{
  "experts_per_token": 4,
  "d_shared_expert": 0,
  "router_score": "softmax",
  "attn_scale": 0.125,
  "tie_embeddings": false,
  "parallel_block": false,
  "init": "uniform",
  "init_std_up": 0.0419,
  "lr_mult_qkv": 0.4,
  "beta1": 0.95,
  "warmup_steps": 200,
  "schedule": "wsd",
  "doc_mask": true
}
Below are experts of layer 7 (counted from 0) of a mixture-of-experts language model. Rows are named gate (a neuron's input weights, with its number), up (a neuron's input weights, with its number), down (a neuron's output weights, with its number) and show model dimensions 0-159. Each number is 128 + 32 x the weight over its row's rms, rounded and kept within 0 to 255. Numbers have three digits each.
Before each expert's rows: "gets" lists some tokens that make up at least twice as much of what it gets as of all text; "raises" lists some tokens whose logits its average output raises strongly, later layers aside. This comes from a sample of Wikipedia text that the model never trained on. Tokens count by the router's weight.

# expert 4
gets: "\n", "\n\n", "==", "\"", ")", " =="
raises: " and", "\n", "\n\n"
gate5:114161115181148154107072088119144097136050103159132110105136137143089072136171110116155121142096173007085138092125104165121142158100181116084220071143153140059117148117134119132173154144113122125091143177085145095088135113128155146147108121131085066134147142125133131132128166123132100131181106138046093120135159117143164153112126161110159122129159102215124085146070098165126107116144100120119078063133113131129109140129129160120135199091118124119118147156165186141145156083100184
up5:131118111152101118169171170063076134168153113120126151130116135109152153127140107172125105095144071184152116132067096132167113125098096167149169108109092150145080128091101129109141092172121118116103130147183170110157140128106112124107087131138133160127123121157167090176210160145153072173062098179150155132106187143227145173111104084133173116089145141104050183118151137154140092083142110150103185109126138097118182173067091116180162081099134089097149125180101149152140095135133126
down5:070123117106116067129146223046167106147148102170141080148142086108160116169139171116082119121095120153146145119105122102125146102133158130149155110122137105125093104139194162159096164072185190102106088139070145195103096051097124116111074126091150139136163105143176139126112108129099099102136089164144150087099129163118147164085144106151123148107170103103149129158074169209098092137091127123079102140124092139138173151176129066124135061096153098123099142147194138110120124134088143
gate6:165138087122091128121145171156106090115097116118131132079102128143087158130229115145178111130166132061097151093149088122106155134109097142088179116115122130075083002157165122137129098156134161157122115125137151146160069106113096079113043150119161114132146060112092162145114134097198136096147076152119129094087166132130133134083111157059120110134149194108110085106114169103111151117112168116117074172088074102131113132166148133130172120113093117139105080089175136159136139106124148
up6:144114073099134122094137151124101117149100102115137107072135086080108155108125148110228126204145146136126089115161126133107136150111143129116132090124130082134142075127150085115072102138176153111151033095123105086145077099102097100096142092061184144100086110106125094128088119107156142142166126164102123067118119105119103129052178105088049092175120123124129127139161151101133136113085163150128089171101162035121111085105159096169158077153126124165084069121115102138106170123127150
down6:183119135124098127177193102158079202157105120151140191122101156139112111137086134087130094119176154101121125119104121123158177137192170152060109111146120106116126130133149125126174096127132168099133164052129154142171140102207200133125167070136119139148138095164078109176165163126111143154122160099155137111126124074093120133114139107126169174108215175137094120090168129081082175150154148119122132166147152150106107106084094149120145070098137142178067073070116137105088141157122166
gate7:071175104198145155125187167130123092130097072111131138183122160163162102119104129064159118150092154131089113128152145105107123126072161125119108140122127131121168116104111192120100053096108134047152094137113159112086112118120179111117168140092169163192145142098093195110122066129105138149059154138143133145173148121074074198131114118104166117165125115124138063169123136115143141143142096087206121170091168133107152138107130091183099079125135130100167078150128160124114143165071102
up7:149065112117103160141066144120151113122145170159103109123165185110083132140079111164135139115155207129100134151109159099151158124093156121140159155145067138136142143105159065140183148119160143198070167110167070169178169056176096129108124166089120103105194111150154152184110134133111079089139059104111079164087119143139106138162192099127075118077157125168129145089196138158144171141128091128114089066156121120081132133085193111120129150090146139114115111121113114132135116091141150
down7:097135130121075133151056140096137115083113115098113121133109063113091088124169090117062167150133124110148110065102091026145136177137116112160158103134111130123117101129100144151084158102160142131115062105055139102097168137094169148110144130114179109088186092151160158165105078154072143121113147129122096166126108153193116093106118123066143146079139107141140122118163132082076124102119127075152072077189168087125182129091144150105100108107152198131207122162132129144125136128151105
gate8:154066151149121091158127145106106081119078036080125188110085141142102140121085136143131077118114133121166106112111114121114050160169140149177135049153090102140156167111115132138118100146135178158168078146144165154153156099117093141165143153124113148106055149118106158164145133137149129085068093105140086135038119150156145129054079036135111135115132095108139086108119159163111156142108104152097097117099082137129193150064148086117087123168135122147145145122144067089116115131092116
up8:169125099155152060186070114144136177114190177109107085128129109118092122123120139099132148180134130171148118115150079143143124114103114121128162143161128114120139110077136084179179082108083080112168118092168126172141103137099125156107187147089180214133110139134104078154120133167081141144108102117152085090107087116100141121169146174062035103177144084161144176173105161112128138092110151066129113157133083204086142135160081144154100171123133089141132100110086152124130105154150099
down8:099089101085124129151169175159172073128083080131159112189156175197139163119149106143134129099137129078078121125074140134114100166157125142128136179183096128149161161119151073108142140151084195096116137159092105149136141158160080089150177089178136066131116137205140144152118159115166125122114078085102136143141097130159127163080107105182166168103102098120147110142116192200088131142164090183065132099121161123116105116091178044140141076138120167125101150141135114121134163122106151
gate9:078117105141138139163076135110161132156111077062083155148180146123073153132113165092124146147140129111197088126103119160154073122109154182137120133149134092129138114084113142162090144052143141132156158143169218124152100115100115192112128084090111164103133108098145152187164128135124128152143098151080154131140087132132177130083091167168118166150169105140120074179147172086176179131151147100102124101185177085167109135132178084185112054146158125088091125139087100108132137179096157
up9:082104132124181146132071135167187140158122123115080188128193085151104118115133164175176146190147077137167139119140090164119096139130146118183123091205125150124122134104142078107140148053141138154102138106178165104147133103094116101179146123211092090114167151123161111167166058087132165137108179182111142132167116135131107112137101108183102104110144064115130078139172122126169134122174090143110099120148155128154129143118153121131123057091127147055154063116049104124119142142132121
down9:128148068141169140172052152144158173113158114132145083130135141145070149185186170103096133137111064134189119132116131182110135125157148111153121144129103139098164143131139145123172163150112148103125154114109085119173116145125101117094090095096193128162103091104099165183093112105135135130134129188196080142166078129111126093161074147141071144201123103150078116116105129018114160130142078212131070169137140140096094121113111171128102144192098148097124134078122122127095152143103118
gate10:105130185087098107197171148117121140161117172137121128169117103120123147138135072110169114100138113079169106083085105160149076078059125096098093128136079107167121063114117140127128127135177121103208053102130173166105141092120200081063092170150149133174138155121124118137127124127157129216081188158133117099086148113114155095124132144129130180158137134181130100121079130108166170125112153137175153154144141184144137122142124104214103146131093111160103129145094134132178084135175103
up10:156139157143128128113166085134143184162102122134173108097132140121155107111198118098181169161126143132078160106162131122077163100108133086119150127068179135187110075114124150166127076134110125137136119119108113126191042102083041111164164188133141138140141135096125154154116117116152104170101082112116103104140142137178124111108121115096139144112130206144062160126136165138112088121091127089153061143080169136202061207178117120106119193126099101135107142113163117191114141137110143
down10:135115114123107067166137129109100141118113065069155104107167158132127161157099079116189078125097097183170106133115129152089160086109185129178108110188107112131150179150145101130117124108155130161122140100142135124101121077066124095103128148131105150118133137098166122131147131137116072163126118183125095118083102113133114051094108091031138126159081144069132119174202138113148116117149102107114161191155102152062068160186118183155154152123124128115080134181172174141129163067144157
gate11:178180126099109159168153152145176161088180114116183192075128123071139100087153094098151059147096110144131125143083125130068121110094132095197124157141117154137160129141133151093124132156142116117126156141179102162117124101073158114092155174219213127156101143179128133115145123164157158161126110191143200134120130135136094188154057118128094101142148175111129117136122126164119146117105135095107179114112200107142168166074101104132136178131103096174140140154145127085170182127123092
up11:177122118092113068123109093192136164129159146164117109122148108159123131081116157201147153121048143144162156129186095146177097094123090052149159130140067163130132181095126114132140172095128079108129167117133134116120104144105102129123113149138073184170132156177161103125148174164060139072083107181124136174113150086047145151191145146161119103101137140170050153166107122103124150098123141102172140139094085153201100105136106139124129138140172164132130158111057136119145141116088114
down11:111113084110176122038130118129086146133158128133106170093155109097219069179110101139117161136145087200153092124161067125144081080111109139084154116100114153149113080121132166109114106130142200137115141097095185114164100163123172132163091064142113159136146159149145103107122166136147122120185083129156126140130163190159107105144170081090164152115165132162115159072095140183088134121107115109135134150168126107147179134124111185103162135139084130143155140130086105204101077111104197
gate12:132110091098105131129173143086122104108135083140125167134128155127126144060101131154149146159167120097122117115123111155080145096134185063129137118177155160124080172184124111205099177152085097114132196135086162155119181075168114122104083151149078105125136105121184136123130168120102147221113134110151129044089134163074062145111108078071131135103148088155176145146160135156180102125141142119080058187077119116176112131121122127117136125107111120130088128148109169183077128160125152
up12:128152132092106119132074111184126071169091133139130124111126151172107135139112151127140063087113146117185127151152195113231077160096066152113098203101138098109175120106107136143116103133116153205137075140102110179128130171138095106146105161079152117120147114146141150118102103131150083120141164062136089172125108131198174144137116137148144085105102208066111079079118151120112150153174190168159107104152115131087069099109157108118156112157151099081140134148154102115080158162113129
down12:106168116153147181193138164146117116114135162078118097117178146139097134149111141075128180148104184174114129074103168135076133111121129175122132182163154091187097147168118127113091185059120119113172136062121153174150143076189160063085168134122140100166151134102184101124169073100099172153157122120061127126078099061140170063130116091087110160139116133098160107140169163109099148087161115109112142072141149108106110134162108102131147128084179117119130163142081105172160129129113118
gate13:147150101145151087160154118121100163086095110116158162140144162122176040110114115101115027096108156121089109149088112139153105111180143121115169132172101125111174158114146152134122108076108160186130155146115158141125103121123122155120072181166125124170101095077112104149121166140136135154119131152107093096152137110166165134096130108061150138070111091200046151104116135157153152077141136080173153098128079157150117119140101086133160143097042136085086130206122202111149120136092171
up13:056114104123111141120184165122149140066087060119074133151059140171136154128125143137138126082127159103112166130135151095168127049071114143162147079103161152137076093139117141105163169135158105119147136119153142101184113158095078108071177126147134140149104095156137150129122145099079083111150185158109162139122116137159108116211106096139151119091151139067119104103116090161128091203098192113100167114109161123116117146058149078188109085126096145105122172087198122130106119089104148
down13:055161132150179136120142172099177094086160132128132151165125142127159090147143102129135144198110118089156155126104129184147116091113148140145204110137123109113135178089091148156109160132142174205135046105134108116078131092131110152159082108103138112140150147101152078134099105146135101125095097118086133160175115164108148163105090106182127126138205107152117151123075121157119047117148145106113206123077143168200126143166140097157146112143024141100142134096138159165181153151138165

# expert 5
gets: "1", "2", "–", "u", "th", "4"
raises: "/", "–", ","
gate5:135075119170128131152086121174122148131149154104136119171140095077089102125157116126140091133021125220121124154152125163068067098114161100100105112123183125121132126115131115179099131102083112101151142105099175121100119041158110146087110099062159183147140123095133064130082134161123083144119137154082125098167094166121106120104146086127166143089102128175172164096119178105080130119167137058119149087103120121099129091135130162177068156100088130163136116124156138133127182084102184
up5:096127079149133108100115137165220139091124137144157154086192122120050111137115173108123158118118140128105197099107116133099125086075153074153187118109105093162120173039097154133101156128094176087086137110144161105133158132144173132142181148110133140170135157100152155142173105112127170116150140153145172106168160064104137072052084096113069157129141120092070183059171116133144191157130127167148168114088096129149135111085127129142087148132095089121109137095146176140118137156140130
down5:115127078142134150087143227132184167105141125124147120127152119121105156077112138126099094112085141130153150153149167128087127083110214159094114152115135100193122098091094093159162135136148124106144147169117174109072063083171142122121137050126055101169136161132146108087100147143162180142119118106101089089127087108138141155139210132139143206160098107169111153155160126107134174118135113090107081099146148097127164155083173101154152181179111129082102096096076097121130118093087096
gate6:150115105136132070096160118096108121070130156129156112141142118137125096123145159211163102088109097188142085142117144090147124072113161085144092142160063146104140220135130134134124088119077123090106133149073093140130138109104071168051085169169167072125143115124114148167184146120181148158121115118066117097075152079116197129164150141087110157135088103165145139141145101114177128130133141080084118175112079132112125158170077144135146124085087110062138193106116118070126150137105136
up6:167169130140137120135149146112141105130171155186102140153108078127159171160149136144091094123102138184084166107108106138099131147093057155148119125159134123113149143129061102133132093086119082136190114093116140032134125118077104140143095079115221138072111087152109176135149147123113174136126073134110141099117160161118103111138144136096123099171100147133149053129186183132113124147124132182137133154136120060179126136173102141155158126162137098138101109144125178084136155018160197
down6:138152138160144125119191153130108164152137079148088142106124143147158106142116148087084123117124142138145071171182135109120087096137154143064135105139106124115169113088140124136088121147138174165122194104144165059133063093086168122145194016104125104147147176098176108140130133157147145101149130147107123125073094160140151140119149074121167102144192133139163124092106084136182158130127129186171123118103191191146105113160168119089131155180083171113130153126121103143103131179100224
gate7:144128135146111139065168130114094136153127100092161136132156170140119085147101138139150149126142094118125135146130090131152152088110128070100107165121193164136111187179132172125087172097093129135067157116100059106114117138170123060094180107098213171189131091074112134142139116119164079171085088164137125124154150181109156094115124121164119160100144139110161176115149110055179109113107184155106207112143181103064161138192162134103137104134129158124154142080159156181100164113119149
up7:116081168124105051188132154165132087158097206156132120106124139105144134107162148096118119158117178136112070173189171176152155132115136173128153193134116135099133078138110110107120066170174113189115090103123107158103047087083078177149111124133120132065160106134117077145161164111120151112121106172080145121141135074152095203149135166139107135140104097098127112115107103148145122069127123078147134117125150126194139134133067157143144095146118164061107160097099089063107112106159101
down7:087115152180125111114104180099103049074106151137153076123157138102077115140137076082090190129107139103089172087087131135121163128113140140117149155085107099109091188119099147165148150163143148178132077114147100156138146194039091119131098100151121070143192174148154096163130136122137078099157175102100098138158120139141099098141142135206154136157105110156122100146128168146119112138141066111105102226132110163147121115121110161096096159125090106106061103136176114091132146174112078
gate8:095136156136092151115078163147122139132140143140086157117136107132163140127096100108160169131100132143163131151120124163127113134139100099155131111158111093108127175157098118095188064157163086061137123170090134111128146134120063122089118178070144109130093120080184038156129144097073098088114122156129152174117154151142143128109100105129190098096076071108146178183133094123124168116156112091107139096139160151125068116146142124077081185176149048166115066160151151171094139126119226
up8:160125144135120119121138133189141121165100143133126116159161100122152162150137177175165114158115155070128165116132107186153146132082151170104079105125117072135145122149135137026120109084088090092087109087104110174150145095133149123121118074132166118122093126135062058154133124102155163135162139169183133195111102087164094138079135100162105091074116176042121107117066119164127052136090142105134116122144142139141136119120115081124113134162183090140140063101095196134074091110082111
down8:138170129069157085090111134133120086111143137054144118162078180162201123101114165135152139091131124104090168130150108123144083051088110151082047177148151102147155156117187182108138138132124061077129139152140155115172137147170169138139136170080088123146141110053159139109071111148058114147160108132115122141130102123118112158142091158124178040117090117127125138164180142104110082109084103127121145164123125122123151140155129155112060166168176156114121157166172162154170135096138166
gate9:151095099139031110161086117101089109089150148091147101163131054118133164127105092145160111098103091132102081107115087132098078152103032108193130137133124073107197130119155130093167135134088094132099122127141115156136200155133121131097127146123067142103154128132195070140100160113171157160121119093146162105114142154121074138150128165142111106119065099121122053124160131133139150152146190111125128088059128188156099154070142056170084121086133131131123176092140149126140123127148098
up9:127121097126139151093196109128122101144141074122107106154093133121119173147107144151083126133182074163125107042160131162152128094196099133139187106120179118137100110155172146103076142144096164116085179110106150143129115181140082103086091161091140130076128138114142121038115158126139108163052149097174157156080137139155070135148183121117051153173101089124114091131148114088110118138169146172085165122093082137118186132129104144096129187060077142108171139125123149079116107122099122
down9:120124111134181126129178121192073124141142185110152186116166160139126146193153145213140177143152089137100097175107123173142104167123141150110161139118152136153119117116144146113096117161122149072104102111133101112133147125122122148110126090114141028190128083192192134152084190136138119094124143149148128176175211075096163181115095128140172176144177132178129109164117147107118108113130145181108151070137141133089137111145098137104131140174100072148079130112087064153135095151138179
gate10:129091119106141119112121091032134127118151120112144135135120201200148093127079112135122113178147191135150101120078140109101156107190164162139112142121124119107089135152150090159132094130142129148149096156103065104129119157132134149096108163128222127140097105074135052154134183168069080091124120094163072122133143121078094166158153165114117143152100101135186176165094133134188109152168081132139156110049109136098141112106136124131108161136068073155119125132122120089157117207172101
up10:107139124125135179151087150179154143112135103107156075167116120183113150228198183137113104125179156155134097106148151136088100124148123118100142103117115146117181131138160112092084109155104099101151115115098107170179124102093101147182136126189143131163111176108103122167102097146159119145101098208167129182086107123118082138167118188121084166139162140121100126128099079160157123175139064153088111102164138097131153072097100103077140131085135157145059102084143139116091135107032148
down10:108149147151131146141119099129154118113092113120134114234154141181117168143169128102112096159115144124159169115110095084115139159145068142140123119108141145145034101147174111159036119169099182148110147112134150167114102115180081146182118142114100157111124065089122130093162173082100189111131052091174123134144085140151136124151164118147095133118088085080144141149152106167146158114159098115149157108130175124097119128210169117056209145085083147135136121111117097149095163158105116
gate11:137138054096146071113107131178134137090129148079060156104166149182206136166149073119166188123152119136090099191108143096117158088158147130123164115119151205151092144186116160138087134177135156154143162108092114133188133109130114135096122120154126128126121088149122153091108136119162129149147132107092128080110130200154170120165092118148136204063086158147147148082144152081184130146091143122112136138096126106092090168110116184137119194125104134183158160161175175144076093106108144
up11:121109084176147104102111101108142084103143174131085114083194104116079178150090166143132097154158190166112161160078157149160097105178200140146142095119067183126125060169127140150085145107148132136187180134148110062155116157143097140093105113132150116144103117182102109112106107160105120176151106143125127163126135208161193159153166113075123120158129070079141122122106106101151169107124107156162089111101113101173111124165114109073130148064130176151202120153154178127150101092132133
down11:164101140097082123154163116163156185110114122077097125149194123133105187074081195131093125111098133128182168184161146188091102149087112124117127166187131164071099108092152141125113102139157182073134134125157137094149162093135138159143126131157118153045171146099090152116136148135160139117078068139097131105098092084203171082138149066160156086120093118120155129128174142176154131192162139160086136142118186140125146113105159089132120139163151173132111091130127147082151174178162116
gate12:118183118149127145126105132059132108155085115137188162131129088116095131104116061175142145149179137112111093139051175125157104094160107154136117101158106161156122155128051160129156106148143119065144138150087101076053143188147123119115123158178149154075178174106162147085168110113177114172170132141113200117105182119104090084107127119139099116151110164153112141115051085117147188109122104069079140114084074126139119117094190124071113138175129100117145142099112143162149090113120113
up12:095113156083110096140142141132128113092131135112110138131059113127115075164155094130151096119079176140174146203201076155166169130134125144123149160104106108079187098110145196095088126109096108173113141139113165152162135095166120218148185120192131072152098111126115117139134190133087114119138080135131137106104065164138160050140126153111110076131158169133071123091105145080098101108151082163163113114162147117159143114171138142165179103126133143119152117149112105077106062088067136
down12:147174126083117086142063119134152094107103136101150138135124107105156145182057136120167184170114161145100156123119092187125177116134115095139135156150073096154166124105145169125126122114140185159144123162111127099109164077151215174133161161126094113141107148145138099186074177108189155111100121128093099136109150178121151086182120183102073150168090154158133144097137137128174098117104160084159087217160133143086139106077125102174102117079160150153189110113130162186109139175143104
gate13:138164096073070079124045108141141131065109118087171130161095130142128057175155113114177114193084156138143111143147141127122128152133160116141193096147172106131121161162160065119137090147133179165174153141145159166116153156141123158087144064096085092104133097107161098133122142100068156098193115149134158079077133153101111148088162147056088103128149111084150146146151123152097104112167107094060130193070147155115099131143151145202124141132150109140140150116151126196126136098135099
up13:171108181111060150078115076191107122149141130122132085124104134052131102197127095118103135120116159156105171137064173148149137110149120115057115117133130155160133100071189111125104130184130156140159138113142094161100150136110226090106169103062109083110135132095166156142091149136107146148100185115164118146138153105113129104109116154118086161144132147168140144174195096117162158112168150105098147161188091178095153089106110167146164071171077080116118159094115116098115076160131122
down13:071067136147149159159138126132130175135166151101166171083082115100123134078149139138118173165151156140178148134160119164110153096193074111095055116157119060092182091129095146100137087158113191129135142138114160120139090065153159136183134084121201154123117097135078146143116148141114114125108158150158125112138101110064086133093193158128194188092102132143172184138198141084129137141147168163121149179149095132120084079087138177103114136128166167139172158143140130128115146180126125

# expert 3
gets: "\n", "-", "| ", ":", "- ", ": "
raises: " and", ".", " in", ",", " first", " "
gate5:136086159135094110083103152148135178157053110165106132146202086079075188124076100134173123183077150084162143092130082138099132098141096075077115101183159134166119144150173163170103133155157089123153124108127088119120172122128085169197121121110143097148121155147187165111159153088116066112153126094154138131068128148141146132069134120144152166077144139174081075160144082105145119155129128164122130159189105135138070140122181115162096138083175080132143134116120124184162122148148098
up5:101083179145076115134146137107073107177113083108127213148106155066066074136122089172129148078147139130142165149166146146106086142140105103114141123142154148133136119123125115148074130120108153141194088167097182169083177075067175104148137103114043118148148103170103122104091120117156133166110125103189104133114109186154111151154123192154159209096157171153113078089112059140183106149148112138087132188120151160164109123140147089089156114137149121136136151145098100120166136156144107
down5:119128155176118152161136133153128133132133101113116186124207150152112121179128152134137158149129076123162101112149108117177141115137136101064104117160089121092097140178116161104150131107098159179121128090068139118145104144170166110157145051152118136118115106051162177149127116118138134114080182118134135211076096103133115077093149092148075072126162102149061118109089103035142093102135117218143155108160150117217096143059125167123122145114139163111118131155121075115088129137119147
gate6:095150117125133115149160177104120139155147129060163104093179163084078153168137139157139101179136125172118135092169102158159114122106099118112163145137128130126108155123167078103090120149130117133190102103111160117169129130219123179104099136159138132115199156151097095150122198112197116110209162181055159180175128125161143143149129129152178064151132107137164070067107114139124136106152149136112141085140147142087134081094089102168093057129156153101146147128119104146134202102175115
up6:125099107135095132041078167107203193178105099093101141106152106164139156115101136102088151157148099100157109138088140092168144145128165148182145161093081093112170103112100122064121105099108084152079140166132077104166092164097087159168111164070149153098076138109110137109136119150069164122109141094168072124118106084176100186115140179101092107126150097124115170082140148136163132103096116071137109175075148096137128112123153089128158138117126160057082118115112138089199146158118153
down6:126158135133142174145081101118142143109097129127097145147114095132127124138189105105145099110158082180084129129177112123142117199159086093152079150114034124133110095109106165148135173105167110145137180163125152107145126192151142113095090136169106151082107163145114142191116111135153157141096074187175126115057133117163074104071137134129187124140072122094169144124224152144112137220112150125112130137156112091137090066107169119125177141171167153157170093159125135129106114156096176
gate7:149081145110165162094093083102148151078069087094166104116148100174106185118111134137137105132091093141146173133166112099106139171123165142125158077149106138118127104093131129130117148124155165119125121174109143160120151115131216114144140105198084122162122137127059112179072152042151101057151097081179144162089144159155142140119116130162144166165097146075132117099125153175079174186106189117155110068104132129107133083105110132076119167108095171161101100113095171105080181117133091
up7:108104111172138084144109099032123112113122084168147116065116064161090107092130115116113105167134156170136106131129053186152077102158087136125149122118084136088108151153168098172156087097162173108135084108119133082149141089175113138174144171143112135182137169113102123122093127116143162124126116146092167176113191117121097129131154134131123133143119101188138145182152164072130144119141101179106176094061186089081134131118149133161082113046084109125161134123094140100196121156079171
down7:102135141077132123155195077146169110123094190137136148133109163139125153101212091159178103166058119126132138175119155142122119153164131101118122134102103169131096115096136136169129184053110098149132166111129112085175110132141110142076150187126122174170111138159092151097128118096119119123105119087065151194168097152163154132102144095150111157181104144122124120138113136147081149140138105046090171129093163123065167097137155145132104178166098144097083091104129201066160176155188122
gate8:200074078134125101067099073137144139061095138126106119146153050086105120126142134145122040126123121108118083147196132072153101106118141129158129117185113142164138111134159141151147093138137081128164115080177112171122072069100170154162146146163105143156122148145114131074061114130095076124160111144145117146139119172100111143105140101080157117125176032078091104099157149191118158107183102097150126085144089109154085126123130116096147166139195133136123140178110120108162151115088134
up8:079157120144115162109139116114157124133100167195197139119057158187098167115095167081180117146125135143151105090098099147131149115183114155093156143051120094117060143120143183108154110094151150094062111083108078099159184097133081160171103102135217099108094124086163092183126133138176182185094190133134172144158152138144145139157103153073169160117129146147186122148121115155121140143121154181147091129083093143115158160104091115146133157108109165128153142093120131105146088125093152
down8:102165167122097119163078088129146157119195135050112050145125084108123106163078133123101107142115137086108166054136144127163131154128181135130080112102106115118174111094101232145132086122152156143127128128158097169068139108122118161113118127121163121094156129106113113129139135146106123095092165162099126091134077164064091135113131102130132119146138067108166062103109146035129201163135164139087126173114099103121131188060101122134146190096129133145053138176145109139114128121112153
gate9:149139154130100161106088144120119146153116130107131118145153124159148109098121128099126123149137119146215178090106090144136152121131134137175160091076122085122179142124165166147097143084140132150133139107073155104172108148129192127115113179122116122132084114129065063110139121145109123137149121072126120127148147075153071103167156134117175157089181116161178099123072091195074075147164127096163187146146107077133144117146154099062172148166163154100128107088112137099235164205105071
up9:090096094137156153134167175177093099021128148124164061150114160109122124142139092146118101136109150148154101115129136148121080112139163108111161111128132174212165178094133161194107086075105153171113119195111115129132098117136167167170189099129104105092103107179158089160123110174105140040109128161086142122114133105158092115161158167118172151160162107080115116096111130074084141156105096149192160165129111136120087113067088057076148121138144111138090144135128150140146166134116109
down9:157138129171092136155150168223128160104157130197125091092096126132095186139183160132168150137100148105148127144117115150117127129104109162143092100107123080101102153130133105091099141112110072096163138144084119125174105095102141175108098208092160150183152120129162106095125093115134082156137143172153088085153140128117142100096115114085163040080071153059106188139119115151137122184152107121111193122088103177139150172169139199187142072122137138127134130136137111196147081132116151
gate10:150144145139097140094135161162161103126147135170108111098120105146093086109106066139177090170041116094131176199094130106044106173100146113114131130149210155121117131116154133173092130104106111161161112142100121113192090114166117142114154073165137023096128151150156157057133072159114100146113130128132129142180118189142116043180100149125121164129143154131118038121101137145132134124090082100128104108089169123190101120130158116127139153066165097141140097121125160139146135134136110
up10:108151124174062173130095122092150117116116104131122130118090111154135118118145131104119134038150149079059139197182119158095191168121105154148132111103165071135148186155154164149148141115120102165159120058130153095183177090192117132157078109161103083146085127108165175144172130096144116161158148044107082162113106147091121104096100146113110163113129153147129122147135096142102135088087125141094124117133118113172139099116130146146114077093204184156164161087133135095150210074146111
down10:166149093072072093130114087145071141084107129116097138116143151081118136127136094149111116151134139138121112104129089148157102152177178077098128179092134123126090117107119102107124143124156171174173082189122123103104163143103148148160160132135124111077109152146097095119137071115125181102142122113144103207162086151038178091067142193157148159103156156112132088141170093080147168086121123120148135114129071137093127065055144143168164109136167135151130104163132229166085134111122083
gate11:143159171098133171105141125134178149129100124153184103083096139089140121047084116106178121097042093189121177091118122086092060111105048141143131180142111191110159176137163132178145170132131132092103103091139148136140113190166145138113109138114088138069165092081125088210163112118102121147120089153154154136145116103172120122121088151158102157122139149150144140131168177136134119120111168112121118080175145123152105101117114115171140145192156213115172124181099119155136079157116137
up11:074119126101110134144157142114175129175184111124108125092098119115123129192147132127117082145167149181118122167107123178135078155160107140087118170135083083139161076094126162118103076167114097114187117188119108210152104089064161039127149150094137136201024100156104152106118152112116164134083137183112138139137179136143077091143146090078109129132088131118111116137096074103189138077128170142072112160126120128124085142173148127099141150099184108096093117135127112106114131111109119
down11:159142150149102171104054168075109055162202113135140099176152111125085176133151083149108194137193130153149080154133130131097136109127137136167120108131108105104111085170160131196041112121141141114147126161094082137109085138087151153182093123145187163118127139095132147094159146137134145129183141177124133115093082118107121125151179121139152148122061134091095071120147122048121155153104087134160165148075119128111101158172143135138098087100147097130086120116102159086120166085146209
gate12:095114120143183186154126137068111109119125098158128152157150149082141089053120115135081098126115105123116154157089082066128106107094147070200159051135175100117138123131168162151086102104066115199095120103128137170123109128163124107162081132149083159069136116138153124134169155099128115150143094090170181119123159058112134142145128140181142114133183099169113174163121158097126145181119164141128078144120095123061113077123085093098137070095132178139129154135122160116206112091154147
up12:090066103145129096133173173147163152081130161114094055064090112122122149132165103104072179094114132090176151142120109157156144157098137150137158122132140113078124131156127127107085105096081167190102139182168141123151070109187171064075156080174176139120137069147156135154101112214121146138106129152156101107091126097123135104124154143103145073152072107115136105065113110149136130137126097120132131095106067128160117120089081115134141148141075077130099100177145134084167179132062172
down12:164092109160162096101121143070116086134040092179117135106143133120124194131128100140098091121149132112067178137130106154121156100119144165084152150151171126114145182114116161157184070104136109166155154144126188113159108132145097128067093142073091117078148146202105137098166171148101078115117136126055097150139104115106072135123129132077114129091123111140092113130183186091135111098152117079135169111115131066109198073158105130077097123153120158096109145076167123127060082111136160
gate13:130080158078132124104113101165128115113187129093137104155172133121158144153151143088120121152091117154146095105150107177046170144170171153149070088138164099139182145093121082090171168131153123134129116133202158143084117117069073129075121163116134131100173147138187133124148100144105092120166088121129173130121127146110170131076156157135169168122164163099149091183139099137107107101134119136157110150152152166094057112124077113121130114080120194151066200057153090143167131054124096
up13:123165181145108114149148103143184176141124179141170099120062180080096193150119116163157083117126198081076121116134100139168174122078087103140192120137106133140085131132136162101125086122111117103172159113084115105129122134118145095178137166063127101095142167111125106189087137129141101100055141111144142164145148116145078130153153090070097097189094170125131156183196098147137117124140114143137198167090103122137150179076149190133117060127137110082115096143135155136122097149103165
down13:143165138147160118169156124113158115145138125119153213123233114144169123108182136100129152132122086124125182088080106144121166090103141120156134173078162064139171109084118084124081108137143086119133099116097116102173159109171170108111118116128163131130101111106166119163090048106124162074106157110132081197109150132135146065126142083140101173114155163119091119095068112116134108143154166128080154155135150152148122154128188150077139185132164173101101165100188108199071131093118119